python train.py --num_hidden_layers=14 --hidden_size=256 --n_experts=32 --experts_per_token=4 --d_expert=256 --d_shared_expert=0 --hidden_act="squared_leaky_relu" --moe_layers=[0, 1, 2, 3, 4, 5, 6, 7, 8, 9, 10, 11, 12, 13] --router_score="softmax" --normalize_top_k=false --routed_scale=3.43 --balance_loss=0.0147 --balance_bias=false --router_cosine_scale=14.0 --init_std_router=0.00748 --lr_router=0.00103 --vocab_size=16384 --norm="rmsnorm" --norm_eps=1e-06 --tie_word_embeddings=false --optimizer="muon_variant" --learning_rate=0.00926 --beta1=0.95 --max_grad_norm=1.0 --batch_tokens=262144 --max_seq_len=1024 --train_tokens=806300000 --max_steps=3076 --dataset="wikipedia_en"
Below are experts of layer 11 (counted from 0) of a mixture-of-experts language model. Rows are named router (the router's row for the expert), up (a neuron's input weights, with its number) and show model dimensions 0-255. Each number is 128 + 24 x the weight over its row's rms, rounded and kept within 0 to 255. Numbers have three digits each.
Before each expert's rows: a language model's description of what the expert responds to. This comes from a sample of Wikipedia text that the model never trained on.

# expert 9
Description: Capital-letter and digit pieces inside abbreviations, chemical formulas and scientific terms, such as FSH, RCO, ion, vasculitis, CH, AR.
router:169155134129151051126072152169119161170093133167125154109120144103129131154092116102147114093125141090135105127116147111104113134132111116127110129129086097087139157167156164153111171100128133153137125117126118101074125108091147158135116167138131149170101135171123126095101165119116094174096078112081089159116123089138157151142131134156105108121125095106147115121094096131149138136123137126153151096125153133094136163125136146111124147105169136107139131078163077093126128129148094107121153102127133108130131110126122147082148120135120133177118131133144132113120154103108127126118099150137133100164108155112139117143090101105126143110091119121152090155126102140163166116121139123119125119132166129124130148131184101126076101120098140138115125086118136081115084103118153
up1:136134076093120147122128112107117139119174067142092161166131102097107136168114151178129123144086161103114150137143143139116154173110176097126138127138123135127153096125157103167130135103141141142156132131114110145177132122121143157063078128148149113122119102157114164137119144134068132135139122101098114122143095138164119136142101156094145163137119122111078128170085078205139124159126185127147093130112134143167135093098125136119180149109120114130165128145123126145096160106113135132110123130146085112153145128170141123122094122128131116121133105111107112158121105091118097180144119159122094107135125124104138155126125123136173096129106105163152139112099140130109142119191103146115130133107152119157154121123109122174132122090108096141158104132161147124128130124141136
up2:149165119133133093079080114156092144119120135154108123123126133096151095145146102099151113149152077130143095136129160128172142108165134110114139110092106149137128133141172156123139143115109132128124148160124092141080104140124126150173185142126142111120121134133143123160137131160159088092129174150137108129150103167133136142168115102126137119135115109134057108108133104095159091107161093133144125088109133107123098113146133139115137115122090136107126090119123139074125152171133142115114130133122095114123152117139146118133146115095123131188114109087143100129124150115082149123173129109145067120209139138125125113109087171164155111147165143130155143123160148091131150158117132130108092170164139127132154131133111089129139107105102144138080110113089149142146142163130103
up3:108101125142145091130145104133146115158137126138105128111067145153133126105133117138097139152147168125145113147119099157108155167089119123128096114153151048110095156117145108155084129095158145087122147143147128152109150133137167183149125133132111106122126149122141130131116119155144088146157129162107116144120076153119124136099119107127163114143132095132136094159138115081136106131089075153120138108069135116169143131116131115147151098149073117107158071134160117178141122161155166111110118085090117164045132129142145094105114092152130148154134139167109132112102132118120106139119136151107128123147123145132153138117146128130109140174139106163153105138117112126144174137140182150130124115118127074125133141111083108114117120136084127110124099145148156111115137086133114
up4:153136140094146109124121121138087102096145113142136117091132158151181135124112102125109135113125116140150087147131132150151090164127100124096133130137132132118164094155168119148119099107180150165145151078138127141117116125107118132112123130147138109114137173137108136080134100121131124121159143123110156111189136159109152136131126136147124153133161055140133124121121153077173147146103106166066146126113126118133113088137161141119140140116106078117122157129080134128147139127121109144142106115156143110128126119122129124126123175108106136140142162121134107149136162111112152145151166121108151122126127124111097189143145084122104110123110133136189095166154089163140103158139114114088144150145079087098085182173157131116109075146103140129130152154108138153183111125089124
up5:130146120128101127116124166106093131112135130130139108140083099149186170098074083128097061114150108138091091161136112112119139125157107144112132150128169085120153148134106129107134127106163106110093103104109142115113132105154129121105141127138153155084118106121155162111070120148135120164174135087108140114144105154073157124136127104141092113188075109100156101133124112107161112158161107130101130119133130132115145134123122148132121118113164156093151155100129123163137108103105122127100117092124109137124151144130124128136092154159097116129125131156149113143134162114160128122137108133156137099120150180158154124097135093093148165128108157158142110124164112078129142130143180105130142095135133170129155136130119142168162082158142140178135146142164164125144114098165135
up6:102122174136115114201151110145160120137093122111163128159104099159155085148139103134084134104122136109126109113121113130112118107103123151111119117175110120161121147139114115151134119124126123158183152117136114123136116112113171157165125133154120116121094114142128127113131127145108128101141128084125119122097153141154135118137145093156096068146152119081102102140131092141091118149153096130146154107130100184137118145118146128090114109122121120165095122148126117081100103103124150112182116091138128159114122066158153145127146118100110163105130169091100110120141123128116129134113177134150151126092108093102126126143164146091129089175103095180102147105144149128105122155109162136106147117082173152125158110123135121079153173147153124113139143105098100160105159152124163
up7:127122095133110141133121096137144133139109114127164128078094143184099154165098125130137149119159071139140181129125142106091124114142144161144127144168113116139172113128154125108140166124147135138175128130133101151156097139098171134088123112125148100119097141157139114118160114120147152114092148125136105167151119108112186123161171143153123153115142138106101133165052146112156127121088134158124101152172147144159131156118130106126109138134128116110100173180155127140144145104143086102127159111099158144152130144165153082101092129166127125137100125120149096132134109147147080130131128133103122093151168126147148132161101110086160089086163144135161119108160144144132122143157128114101151124189128112143094156163108106123118145149125149156121101100117151102139143108164126
up8:101132075152117118110154108168158155159168124129150152124137155145142129119165105149103102140114134165115160121135174125121120102127099129142112108162129151146161098093130119124115139089149133164105145122142137124128145107109133151082133123109130157143089109158143138155159115119144108145173119119118094105126153153088125159140122120124141140109153139099135147133142141087170080101088113141115157123132089157148138144141069188116149133145124166137118163141144152122176161132109115129128095142160148118136142113116116175127073162102093089125117168076122158172138157095099173108154118141174089113155144137156113132105149113113134120103140130086196149102156141133144114124139138137131127108128138101133101139156129165108137118108120092116100072141130156166175139119105103
up9:143186107107128096188153118129142108143121165129114108146097083110128109142102136159135120088108079128129158135139114136106097169120108122176105148141102108121123147163087095109077111107128126118158153093117155156127103150115138098142167124145131128130103160107111127085116148107145107154113098136123133143147101099110160139115155170049128124145112123151109155152107120122105176125104142085107080077083126133117147142143130141134149134162087109160166113125169136140117123163123116073133130134116111140125071126117090108137113122141161094162119128107143141117149155140098091109120080178113142127165151143102134109141130099128155103157157135149114094129141130149124103126097112146145096157109143135101144150122139135146157133098121079098083139130132098121102149103152131
up10:110100116174170112152091135127079086142121089121127129212193160130097120111141123148127112150108164098109091142174117119111077141158117102135140129125160121114138148150147077134150115105167120125165121105149174111090130127112113125140135118098096126099131115127114131133134154152120142135158165109089133111102129097102113112125146122125127138160169138177140125145134139148090154133120115159163139125144108133121138138104133131115125114134110135095080125120141144120137116071121106132120103070142082095150142106150176104112147140123089120090133118112139104133130141138114129095075068131136101160112109085071195098143150120129135136177126158119121118120097124167090122117093125071115113137114146105140128120136186125135125153116122134130126116110121124123153150129136108
up11:148161097146166095090125141164083103131147120157133118074104108110097151136101115091171139105159088167136064173081098054139127110086124135121111089136131128140136114149139137135115107145126099140136121149133129113113110113114142114103102149129105133124123147122078157125118121091127141090112114133135155117125110119120097104165113146112121127097117133147080108110121172125124156153147134117123141136107141131161109142110139142159163124164125094167175118139135142139128125136145179148116152125137157105104106088126157078134141152136121179117126128135108130146115104133090093075112130111147072163112148107162175096156121116101105141136163130148145143127156163175130120090157142125137126125123084134115117144117148136094172160118127118116105151136153154068151117174121115
up12:118148140149147152100113148085147145122130115160144114096140129144100147144129135136090139168160117150133124117157150123093149128126097142140183125145127128103108124130149113135128108150146121135175113159145142110117123154108063102150130159116168153137136119100129193130144070090122163087142139126090100121119123124094085091184184107157143095099147099114112161098081174137079107118094119123177167111137137181161080136140101141122126121142121108121147094107134104149124114120128141100132115136126105142142150138151128122126109138120142118091129139132095120171117163150130157122147122134106137124141144163134120161062108109078122155158083107088125107123129157127148091132137131124093096134065140135100136075148120154144136122137125122138116125169136177136130117126096121
up13:113110140128146101127143115119147114106101107119157114121145134118134118136156149133129176162152150118120126152133108123145126105085139106113095162074134131108102158131117084120151122145142144124121164138119136135140081168114153094157130119133105105093129126147146146105130108149116162169165151115138151167175102135131175109142129127131192090123168138120113126129146143131134083173132162157151151103126140103083120120118101143096122123116084111119151094074129094135137094127124177146119122118154119126127154094115153096126113093131117156148113179067128110122146136126121142120129169167057114118119138162116118107065066161120099126139096121108134119141113131130148141109184155094128126101102134086154144119101122153122127169114142140097125123184094084138095105124102115
up14:153132122117134109120101111144145059167069161164149124137130122136161126112068154141109114119144125156124114138154132130109107136142107113149079141149136125082143194138141127104112152101092157135134113130107174139102121098117142127140157132141125159114125150122135112123068113159141134160082114144165131112125104152126122092163123091086083149154117133130137162123106142157108128132160132130091106089090130143159133121075140117150124130138123148148141112132153172109141121125124082100139083144168099087101124168164107146130103119084116113089130105124117122126093163114143115121149132089110112128107139128145094180100069121160130129127115112099113153100104097105118121086123161145123114156112142130114155097065095111103114140103118139139111156122156126092119099131089106
up15:140076082169123111105142139128145131110124099104143158115139132154106143144084108099141110157114168159137141142154122147100109101131143148116114135138128157132055105131129139116104149138157156147181134076086101145123123105168129150081156112127131190144079091178139120161141155174115120138152159117109071134143128135123126117128142153133119121148112103158147145134132146139119139117164105161104109118174140187104160123162141098170142152101097145124141084113109145108108117149104126130159116144110131106128138177120172168175127123127096101129115150126113131141091123131130079140157107167111116132137132133099099108107132070093138155100147107131138104105163085158103106113138177121086141111158132104146123113124146132165108124115105131111102121131160140128110130119154145
up16:099143093135096106164110124139118140158171128144136133142138113121120113115127091130141109136131130133132145119128142138139138092164096151144128157148124103139159144119152165094143131159081085169126111113147112134118122125094143123112106179184159126089125166073178124151123109159115120071122125116104150098107111118140091140155120122165151124134167149100122125082125137155103076126124121153136114131107109135127146102115181161148139168170091119139115130145163142117136169153111146131133138093157146120150128106121180188124149099110172143159105092140149153107098135129141178143113069094134129125100087161123140133146126180162116114147148120140128175115153101173148180103132131138143153166086131144152147130105154121119110166124138130134138142152147104168138149105118119
up17:136134109170083140131121112131143124103179112163157130138122078111123134150149107135088088132147104135144145191179121180104100122153121165164103135118088117122157101085100126162125121158133107146131130107121121142128175115120151089145147153095139093122126126137145103128120151088125158128134092109109122137104112135119164107076140109119141154149138175142125141153116096184095128098171094116140103126097152148148151123124122191117139160147181144130111110119134075158125133125132104148136117132148112099117135122093106127099127112111138145123117182084090124148136126125166123150113142160159127099087141133137105167121098159100129126139129127093114172093164114109111154124141117116153123084139123137125145117174124111155104101130073092110146122127125152165142128180152155
up18:108127140145145098091158146125146129092127094163150126134118129135113100172155163142156104116125160126125135124152150126163131088149144096147074117116087119130096078160144087133141180112147093098141138073148109141101124107174138108170187151124134156119117033137120126113116135106125142148165141094118111135131112140063117107114152120107078131115063138095117121132081152145122119123149100152141134118123123119117078136120130090154135123127139160169133118128091104099153121136100146133141114119083178150121123114126089106160127109168123116156137131134124148140139148121139144155115085143107139150141118104100118147154148115140139114129140157109120154128120148122117092107131162079089079140135132125186126124140139096098119075130104117125107132130153098117112154134106129
up19:117132113097118136167128126161085124109091142090122142069122114148135150143121129124082127120131154128139140135105124063172115102137122111137148101125115138159083081141124114130124151076138100164152160134096113094112131100105114128135108126112151125128115132123160148185163115094118136168084139166105117174148106115112129100140107105140154123120142153145142110151121143153122136142157135119135093147146115155120176101139134112125100164124138186119148120160179106122123159140153106158140141193111106111107108119069134142086082152136159108184120147125143093150119128116126125141137121117137104114093135126111126094121134141120104111141143174127123154148112104139133088140092074126117149125170139157165138154144103134125086097128094144140100179087153112166131126140094165
up20:107131100132129091177134120095127102115130130146092162087154139159111125081130143126122122125137084110108123156105110149146097144135146124140145155098163125134138129141171126150149100121136114158101133122074130114057128161141111136158139132108123152146104103130191132170088102173120180149107153145169120125128120110156103129119129094102138128180136138127141132113121137151111069132153144133086106130137089081083097085160134125098120154106145142107135124109149122132103157136112148128149079131136138109121104144127143139132150086100143143122100131148126140124186121104112139129101128100116148121098134110125093128125136145123110105183147126134113158093093160106116099155125113127171124103129103133130156109147140125140144158097175142144136132109107129067091093163206100
up21:078146149175133115145109114138123096085120168149120160184135100174091151138122164122117154180132134155180134158105130105176131104103122140136140143080114089138157028162141129155157131101131097156128129084146136107138166118138138144154099130096135114133134112143164128124103147123167165175140143159109145173125121159099106117132140146159128131132103098134168133174151114162130128110153138127121117130132140102141145114086139129149134107130115167177176152143156117132113149114156122122130126109165116123136137123125139134095084115114143120143120158151102104132127132119131105087093146089115090107156103125077161109090092120129106128118127095161140167131112126090155149144136112114097121122147118085128151084122177111149138133128127129106104140142145127126095108149146122
up22:146135176151149097151103147150102125146125096129161122141111144150179131116116135117111159140172106119147088136121113129107105175139112130149138134093161117127107124174141104161120134090138142207128145124162097115130153130123145110106149106133099115122134155146152112119160104162092111150127174104154124137111077154140127133128123150175125085135161153142198098118132113081087137072141122135099142127141125120128121134123151100120123129116163161116157165126096125117121104134127136098112130107122155146119200135085139091120146115126151133111115155126094130172192118125121064121140133119116104114141120116160162144140090181108141095143119088152124112132131122149136126135129126127135158133138159131115129122070170103077110155097102121107074114123119154106129123107149150
up23:152065165130142156105173106087116149130093102100169112150136124095178139170104095205140144111157150094125130120159124152096105084102078144124141150102109118121094114162137109121129113121152130156151125127169124119163172136118121154129134154143144135125113108105168107147142112104114142133108115131166082096124159110103166122126145156130103130140138109125137113154118113124137117142128141145128091123124107147129113100098126144133079144148122122147126115105165114137141133111133135170118163127157176128130161123111134117116183129163102138120107146106151119137127123116137086166142042109147093139148114129128142144136137132141112115167118106128155196157094166112107126198130132134116120149120117165154125174179153108128137101122111125099094124106136123149152108132119082
up24:149131143144145152153114111159097146120109070095125086113111068101141137098083163087104165116116120122104150086139169101072098126166139106180164152104136173093142157138129129109128157172094133151120137120125179101137135133146166120139138095100084106141118113133194120140132113132119146120151138131197102124188094170148137122138073167121134066134139140112108152147130130142135124146129121104171107167138120137175152178096165136139131122132067099132110143133135109109136153154101131138109111097135133126130126133134157101135145143143127131170128146146131111122102104159152140135154116119145114162113111124124139144093159125145116111128156130152152161170102129135123151152141120111142149112136117075090141145146141119102139122104137137130137122136131120159100143161097131
up25:143180134125147095170157129112123148133128131195110139108117117152127175110163125143124111104102119114152135164114073163107135168195135116120122127117139134153115146118118137166156189153094133099126133139082129133096175117085123093128131132130128101137143152161119151123165142091128144150105147138150153083132117130099118120176120107118146131145168169150143112094147190088137119122116154169147169144153124150124138175121109161126116132180161115122134117114142103124100144139165115188132120153132141144096148130127180132099142173154129119164123118126108122134134144135117139151076100129120121097139088101178115101150091144119113159124106126129122113131154160159173124118118126159145123144138102154149066120121169158098115124138136137130152108136107129137108113133150091
up26:100130093160137129137106153119126164137120146134115111119165166110144155157140106130110138151110128080135171157163087158087119151099107140111127120134133113091162064114151111151145110136139118124128152150069132124130113116086105103087102108136125124127092152132092130147141116109145105159119103107153099140110110168098136100114122174142143145091155143139086138049102133178131135116171130101156118112144154135137154144103111160143146137138119141115119115144144143130151145112120139152140141100117090142136116097154132156174118164093105151134116103160105097169133121104128123136141127132049132123139101128163138153156148155141122111128154128164122126132136169101145122133087123106104108159122107100117100113121151188131154166060126137167164130155135137125167147113100088
up27:089105148140122123126148092102163118130115145096131084112158108123140102110120115116089184127085162119162131136165119112129093163087127079154134127119110197119136118121138106111156135115117103144173142105163137116137104127116138126120138082119118107140169102101134121097171127095143169160081111104132093129113123096105120128105061110154138147122134155115146178080160124097173152136080111129116140144161095101142127107095156139135125118142108105126129134114105138116128095124169167109140179141110120077146116119096113108128078130114138142107124135128130105122148130191136145109143137128165173121116149122129118153090134152137108101183101128135122169122132173147129164157110095120102125158146137135104170116126133071140131133139125116100122123143106155110095102116162110
up28:083150166141131131069122113143096111126168136111151112125131089125105175142086163165079153123120127102115131181116134107137125170134097130092133131103132111131099153103118130140113141072129108139123092116165163108116130125174141154106143111136136131120145135115087136096107169144109119097087152114127117149122133169118143123157152075171068132138135089122151153093130149140162145107122118123075044126095115138102103122140109123119136104117156116109144129112140127125109126100150143145103131146180110123116156143125138148106172106162117117136154125102137141095118150138109146120081161107141149092126166103127113120114086149158150122111164145115140144107102094102131152125144147203135132117099088132106122159143157117143105116122154159117136147068101118151123136114120131
up29:141131112135122152155128086114132179129129128158107112108161134148125121157088154160137110163158172160131130099132131152115138121108167085133192132104117173118110144154094113168098148122140140122121097090131136095110150120179096121172160094080116166125168134121141119142134106111064110126139115132081142107139139133125182152131134139151102123134067100108136138081131103100065108152137115130180131131144102121138122095106161144116113124147136149118102163144084144114128094111129164112145135078113171137146124135147145123111137124099163133130122124139177095091142120129141127135159164130143151151111157143169110153098112105136136155112164114132142150121112135138181151170129129131114113130122142133161165129109119110137099172162124153121140126136174112084118141165144159
up30:160153103098103182145163137072122104119108152086116075140121140119121132174147093145131123091155104158150108135133168105158109166184122098128123138094074084121150103061120113144104141160074148153174131146132112121114148139098193130134132136156118124119138153139125137142126165124121163140121136144101121142123120141148109149127142146114133161132133149130109122141093084109155148145086122147113139110071073140125148113098109131155083113143138173059124114137081160138148128124151158153098107117128126115134118180112103146092102095138134137151135115157119116146118135145176119159112090094120125124138106130118124111114098111150130144118142149140133105123127159142182137145118116159143176146164113142122145134107134152102124095092159110125099125138154113154146152115127112
up31:122107166109119123157099133095104079142093156104135103117090149109148104160126100094120145145127106155125145052101134123118127166116165125115089196145126151110132100128111122153136139093138103120158127174090140105156162148126116129147136127145133121113115115127135137131121134129089146088123153087135130094127149176140101157117136150110130132184108119146145119150142164135108144136124150162152130085108155081132084142125159165114114166132099075124078107112102127121118128125120153075167138133118153143131140152138113113120115104130113093124148160174084181152137111148133111132134133153113125130137122078186150136158137113127123151137143147097116076127122130106089141066146117135163081121107157116114120120132146136131146140125167085152149147127128151193122136134149146
up32:108177137141159075132142144126137134139127087160140130121122112125085131108190185121125121095112126162142124137171110138121127112113096119111089143151141173142122158160121178116109111132165121148098131084180114136054136142153104141157154136098153170117113169123122125131111096112087128114097113118133134142100164109145099145097110129091123132142125134115139130090123146098140113134144125104153122096122119158092081136131160126127116115119149118123162181109106085121134165116133110171083135124121109149117142125126113129110141136164127119139139117142125118135153087126079102125158147105107099072094111100131155084176165159100098132118142143114166080114091126127103103157167138141131126127153180141104140142092134152133126111166115161123149115152108106175118131141110099
up33:105184119107155113107140095124112139135126108090169139104144120114092149119147171135060107110132126132105148146131161139133112165115096155080185111126140133145106101094151128131111106145122114121162108111147127119134134146140160087124112117156128162128152121145165134114117104131155119124116190182111186158112086076153120143098139121117085125124135111121142095141131095134126105125151117120135134157133120089102110136124107110168174099123112131164170129155146105141162128114122110113100121148148138114134133112131109137128135096147130057132103105152120107152147170128120140075126070102136137126104162179143112129124146162115095146130143110163108175176133153150085081122118153101119129121096172129080126151124112112142162116112137103126124107110151179118121122121160144
up34:191173114127104192097086129167113109166180149111145135113125164104143101155120104118093132102090129161095146107130102129102114156128166166146155110144147152106103134103160131128142134110098136139141160104135148109127135099136166087103145123103114155091134129146108201155147183138124088114139124122163142147130139105118144132146149124119140114179112111151138154124110131149142084136112135091106091114163160079121085155102095132105146149116120120146111092146140169121115105095089097114146122143138097137131079147138107092144123106128104143111196105077121126121103141114154115130156131124135117116131159141134133128114093134090139144122120151109157114130107148144119094176131160094172096152109097117105122138123126148140090117118165127101110119140126159137162144101151134
up35:113130120137117122123146138144145148127162149139143109093136163146117122143099061161159145170107110134083119155102141164132148117201112112125163107136089148125103142123128131142170168095147177140115104114122097116151161138150129116118147146096091084108148111135121129117144094117141112106122164084121117144125162160170143146146095161101119115152162169115124124151120137106122133143140086138162144123153074171161132122114081165107164109085117153089127160153108146125166152130102127149108155074107177099121166145106158085095080098128120139145125138077153144097135159146096150135134122118138161135109133118131138129146144114145140100108148127093143153129111130184122122125164126120116134140133149129139106154075151149143102136106152110160137134126138104165089145145123103
up36:141136149138185110114132116119124132120124128148164143124104120109125130178062149138127128124139112126159158141117098155117151109142101143136123111184125139169137159136203119101077099100126146101099153132151126090148136089083140139166128137139127112150122186181121100094083119115091106121119129143117089127124150164144123091130087144116121125112109164126097187100106094088130125132153136161129146155065127130113122096099117114121131113111140141095111120124091115162119124147142134106145132130106161150149126154126140117168093135130115168126145105173130171126101170110103165118104136082102122105136110139129127123097137101150143099110104142079120147117115155118160128105125106140133167092128097142167135121119121091147136126139133142176174132177131117119082159124149108
up37:104127132129128137107149082101112105115118156139117099142146120160086138132107134128139108106107121142170136112094127144105155098113145108162117147142101141115102106153163152107101149079135110139144153116108067123096147099107139090116108114111135151128179101169135132138141121099100142082122186151129154155129153110103139088115138131151106115118121099145129118157185094130114112097120099136103079133124109106110075134139108118153135106135110110131126132137134125128136127150149104115138130121136138126132127115107151142118100162104116131121091169114128147121150116135108126166121107082159165107121110136103185103152157139144173127161126142137060177164124101144129173132114105102165097167137059091090090110108095131146125113109104126166100125091098152158150072159135118
up38:106114093138149166131158150148110152127127111111108118097103121148141108145173082119119149097151129137131125189056102105115101129120144183135120153109158068161121147168133117121112118129111140126155140150078128126111169129140117169142096156153125117155100129132117106130080107117090114164139121129168126106097141106086157118130148114087100122155093108123086093159094109147136126097134086107174117107130088125127163135171135163097135095120124154107141095138158107158145131158084124140121112126139167132112100177105138107127119152139112150118180118119159107132175137100125069145098132138138123104148114146143131140109131153140125129147117068123139106101132108077154121141130122132167117180159123127127123149114093137127141103124112125090119133121091111178114131113152111
up39:167160128160114116128143108109152142150119164121102119177121158126159165129183113139129145117104150147131115161150096134125140132100120176134132080108126126139099124080128119097106113107142106129140156152073144129167101115131148134115125115130132103137116126127138157123108108129122130073142135125106147189137127110114163159117142160139088136188129101075086115142123119086157124155145102132085134123170117079139139111128121117127094090144168136125101089142117115104166150118156148099114174111140119102125137160110132076094119105157139169140133121167144116148114121142148130141138104094151111133168137161106095123135095156056110142120118133145096083190112149110090110121130129140131157102108145130096167143152155130082154140122126093137108119093147126126103100092123110
up40:154118101152137101147168112130135148131128101118168092138143132157122135107114138083115074145146131130109073089113155075156165149141129145122138089127128143154123101100125131118114128141105107127125136061124108115143123178131114137145196119165158122120150121142146121097103116092109134127130125132148101121052133171114173119129164082136103139114116137125095116125133130160131130112108105129149132124160061158130137120140112115147182136125118098125119080143111103165098106127107110150156142116134152158107157157165093124127171100119141097135106142120089144132101187096141117098097121169091135135153139146153110150079146126091078131125084143111129106087158148127133122156155130121129133111142088132119186145122096097137128129115113175138148126122152154133136111142127136
up41:104163105144092134158136134133117103159142137090138093086105129178111164161144143114140122138120148125089142129154144131120132221133125159128131137130098149110109123113136129102143124141118127185129137158152077124128125139153130095135124110132158130120100101151118112123097111092117127072106182110154151097156118127167117117133115113165147157140100149085113122089114146148118117152108145175102119109158121170144148151169110143134114148149135121133142131130137157133105103093101173126126116146109139099119137120151083111187163088109085124074127157097098125123121117142129146110146136121100160099156183157145109150150133136117121124097154128110129104114112184104134137085146100085077119144113130143136127155123106110125161123116090137099127149176118097114119167173149134
up42:132086126134115105147132117151112103093098148167138130135136143124117132116143128074119096152130149073108104105123110126098115112105119181146120107110142181152101151128114105137148102140119125146138112125129139123124120123124153155114131126128095121131144133119173099111124113098145164127129105122108138112154125128113116166189123124151117082141138152147144109182150160155153128107189133108122139147178143114127126137182102102122118127174115132137129154121088133129114123126125136188166113131097155101135180116111141124160079117071196125127138116101109160159164123188156113116107135146122161149114120109170139112126134131131124080105109132116093157100114161092117160105102106127104187120115132166152110137108142153152093151148138176167128151165080151137161127130130160
up43:120094133149124126132149099132130112121120135125113120184119107156136127191117152117129131087165121146160160171154162127116142131118124150129143116121132163108129154128159202125149096094144136155138182105154152131123138100162135109142101178145148114112143138127135117148072103101159142136164124130153110107130111116129148123119136117096139106140091154126120104161134127103107082139140117130144101158124166088130115118105150107128138112110167104103122092151160116105101151154180090127124079133150133110115155172092127118117126095130104123141143122151154154173094171117113140112138151148089174057150092129158128157160098169128079105157135153147154092134126130143098105123088127127143135103174112133145108150119105122122138139099117164106108113165114073161125126151133158
up44:146155164128147106105110165140093128137168125116120130090117139168112119114166132143148119140122115107134108127149145153152120102094064090086154126163122140128164069145134162098123127094112101157147115157142161128111137125104110132135154120136168116153143134119111093139176117118122177134095119138145102151088134147138122138139126120121142157076142135152116123108095090107155064120135136147124100074181115159156101106124132124138154077148160107138124140123103102152094171131151114100120126153135147137116105140136138117113166172130153141091109116107139113135125095136126093144139120134177092104172092128104150145104165130189113097140101144156112163070131108137145133079119130148126124122145130114118099159144161143136158090111143133151115115086195126106143113131112128
up45:142144134144146128118104132137106112108083131092109130153098126141134117106106112132091135129116113137157100129105175122115177136187135128134150114167149121123108162130122141138135140106129139186113144098154145130086117113127115119110122128161125128123124122124155149113108151119143145117114122136114109112102185158121089126152099182176156120152107143136168133120152066111107146115167133105138130110147147113137108158114151102149112149122148145103173116151135120151168075125152073083129133138139112120153116131156160139145139179130088142160120154078131082123170144119110104148102171139106159144126151148127141097115140167151129076151122131184132095148112111174102116129095144164130138167089131122094121107168096150164150107108072137121150155090160108119169137152138117
up46:160145106159122107124154143150112152108131147162135097116137140118128122159117130158109131135110127095147108167148144185141093149126132134128097155119110149096134143120106118156091112144125122132144111147096151053152183114062140117120103115111124144135148102149133102084185126100140126090119102135139162143113128134122139117128162147143143094108143136156067100128101087142126183149141133140103096091119133096136137157162145134164188117132099107144103133125151161105142120128090130096146161144113126122120150104154106109154116107119110114161119162139125128128134138134105075109149141121139076111134155117156130113152205096170126107100114121120115097112145094095118094149118119154140133178136120107133095146101092131106140150096141143133125104117159158177158146171121167
up47:145138184123124127145126126139128096103179169117140113139081170098119100156128176149148109166130145154162134163140101110139148132158166151120123163130150153180129148103155126135136150113177078127094146151146114129138127108149088095130141142119089132130122097151114167099111151116130139174128167101166121112114182107121080098103103145130152149092131141126132147101128136097187109085139103136124114112107150135143149157108174115129137117098113164157109144121115111137113119162144140160153113132118140182136087136138130082141171126104109109121105134104105187157136121147127130111125104098113106151115095163100100152093146143120076140126154120174110108154077138134144161095150126118111129090087134152125110125115115111142132092156144147114085124118117103108138128151141146
up48:192131150116091096135122129152151196124139149139139108127098158159144110142107106074122119124105133165105115117140162137135123090134175116139121126100156119101123131097132149160115139101072147140210148160122105126104134105156115116095103142082120122109150153180145119059097094130150125116134156126094145129178168133162146132132133162131127124129093118158083120131122125121146158079119185131170142130110124122098158165110113133174140139121144127137134128138106139155083110106128094121131129136131137162138138126186141088135150138099132109142125131165134093131150130137146117095108100096099114127143101130109140113105121067129132183100136143123113142142140144129102139146149079112117124134114133092142125128129096112130125132131107116078112146172137105122116182123165142
up49:068150134094117082116079168123124143108143114105148146148127153121103160140124150123110162139143119099114107155122107157116120162183126136123156180143106132130098139143153114132120164108112106145163153126137153134105117109157156106110124127132134155138123171130082079136114085133118162142117153081130132118068113146083152142146131165126117118121085158116117082158111125088077135053114144138124131084142129117130165135121118108121132155154156100123152130106118093154120115135160097181111156188126103149141143093163145127103101135105141141136078126129118094147091134108124141161088095114159155154122133167155127127111127130162138113101124101159097137117096123128105170101129146093096112121145145105101090130108160155098140101108142106153117117126118154139102115103122129
up50:124150105131111141124125165166160102116136166138130124150088112130150122106126137141142078149092132152137109111152162091108141155128097141082130175136097138148109129157156082178128159061142119130130136141104118100131108138083129130144120128137117091126127101136111151095093065142171128152149126119121100105135138176148129112126096105129135103147120142139133135116119149111131165078137119139112107143118135127085180139111096071089172131121164134151134133148125112090126151140130074123131106144098107123116142161123138104134184104141113160141134078137094110148166136114165128121172162144126147125122153124087166124134110115177136141123116089163098073138081141121136119130102137119098144119102097139097146107077099086160131127134113103108136119119154158107115149094129155
up51:136121126131138164097107131163152126096089150150089138153167110143124127116136081126134095121180115090122063116150154139112139135072135096130090114153163131145105131129137117125117127136156137123163105134127142108106143130167154091140124132141099142148167087105175124169087118105150122133147168117111146163168091149123123146122167136128124102117169120111127118147108099127121098107133171128146124186102157106165116105135128127108115130115133094115093114149116174136130120093164127093108157147125145118142134155111137100138171150147156127094136158138146158119133138154083105150129122104069112141153103098154131126109120117142144140163139172159139157130128155115146129108141133144142184173129155190157117172112087108132116167130067143129114131116174158119136156111145115
up52:163133147111119099130082098100146108114158112135151114177104103137133122112114123138140136108118125096126139093127134089131136119157112110086129136104111128151170133147126128151130146131112109135143106135158136126098141124122129126111091141119070099126152118112094132162118134130166127166132123113107129126138144102113118112160126166141097094118158136111114125139118157122130188098113123131109130120143124118138135145150148176142139094103147150109099177083109158114103130140086143142077120070179120116134113141108132119140145134144098127102091096084158151085098145142115074097137110169087126190099102127131104108114138103153128135184151143139140106125104163124141092084135138132156142089153078118110103155161113057124126172139141114081129153128131085103120091113183147
up53:079097100128155157122094081106183160088104142068143116134147125100140117114134098101101130120111172118135143100149198130090097177101127148109137138078164131144158139105114131121116108126125155149166179164109135101139085093141122122138140155114086129107138119157113096126136112126145120124141116162162149183106112126130123099110152175160150096096146136084140146147131137134122133131142117104144123169127147141135125151117150151119136131127132152121136129148147097153084133131113101134128135138153128131122121229135151144106136146107111147147107125155141134127151175122153152114098114127107127157147116109173138132147172107129098157153119137055103108156125129114114120081138130150115127099147106165131091133111124155138127138095151124121138124134117115147090171134179137
up54:125178115071128083145109118131122140111122144130118108143127112154149123138138133151127120144120125147153158138150173159134130142116147095132170101138131165175128135135129113130115139143104122147110111088134112137109184144188126123057133116150116134096156102117121164139087153112151103124105144102095154093142182140138113141143078138125135137127085115133117161124114123130115140141168140119119151166113156146125165159144123126135141162146120131163147151095149153115112064098144157134135135131129103150134094176085090165135108100168131095075118114112125099073126120104105118155128093139124091161139130127096093136098072153153134139147139132119110099129117107142121139092084139147093209117147117113109152098132149162125112151103123142104139137120075139111128149140107102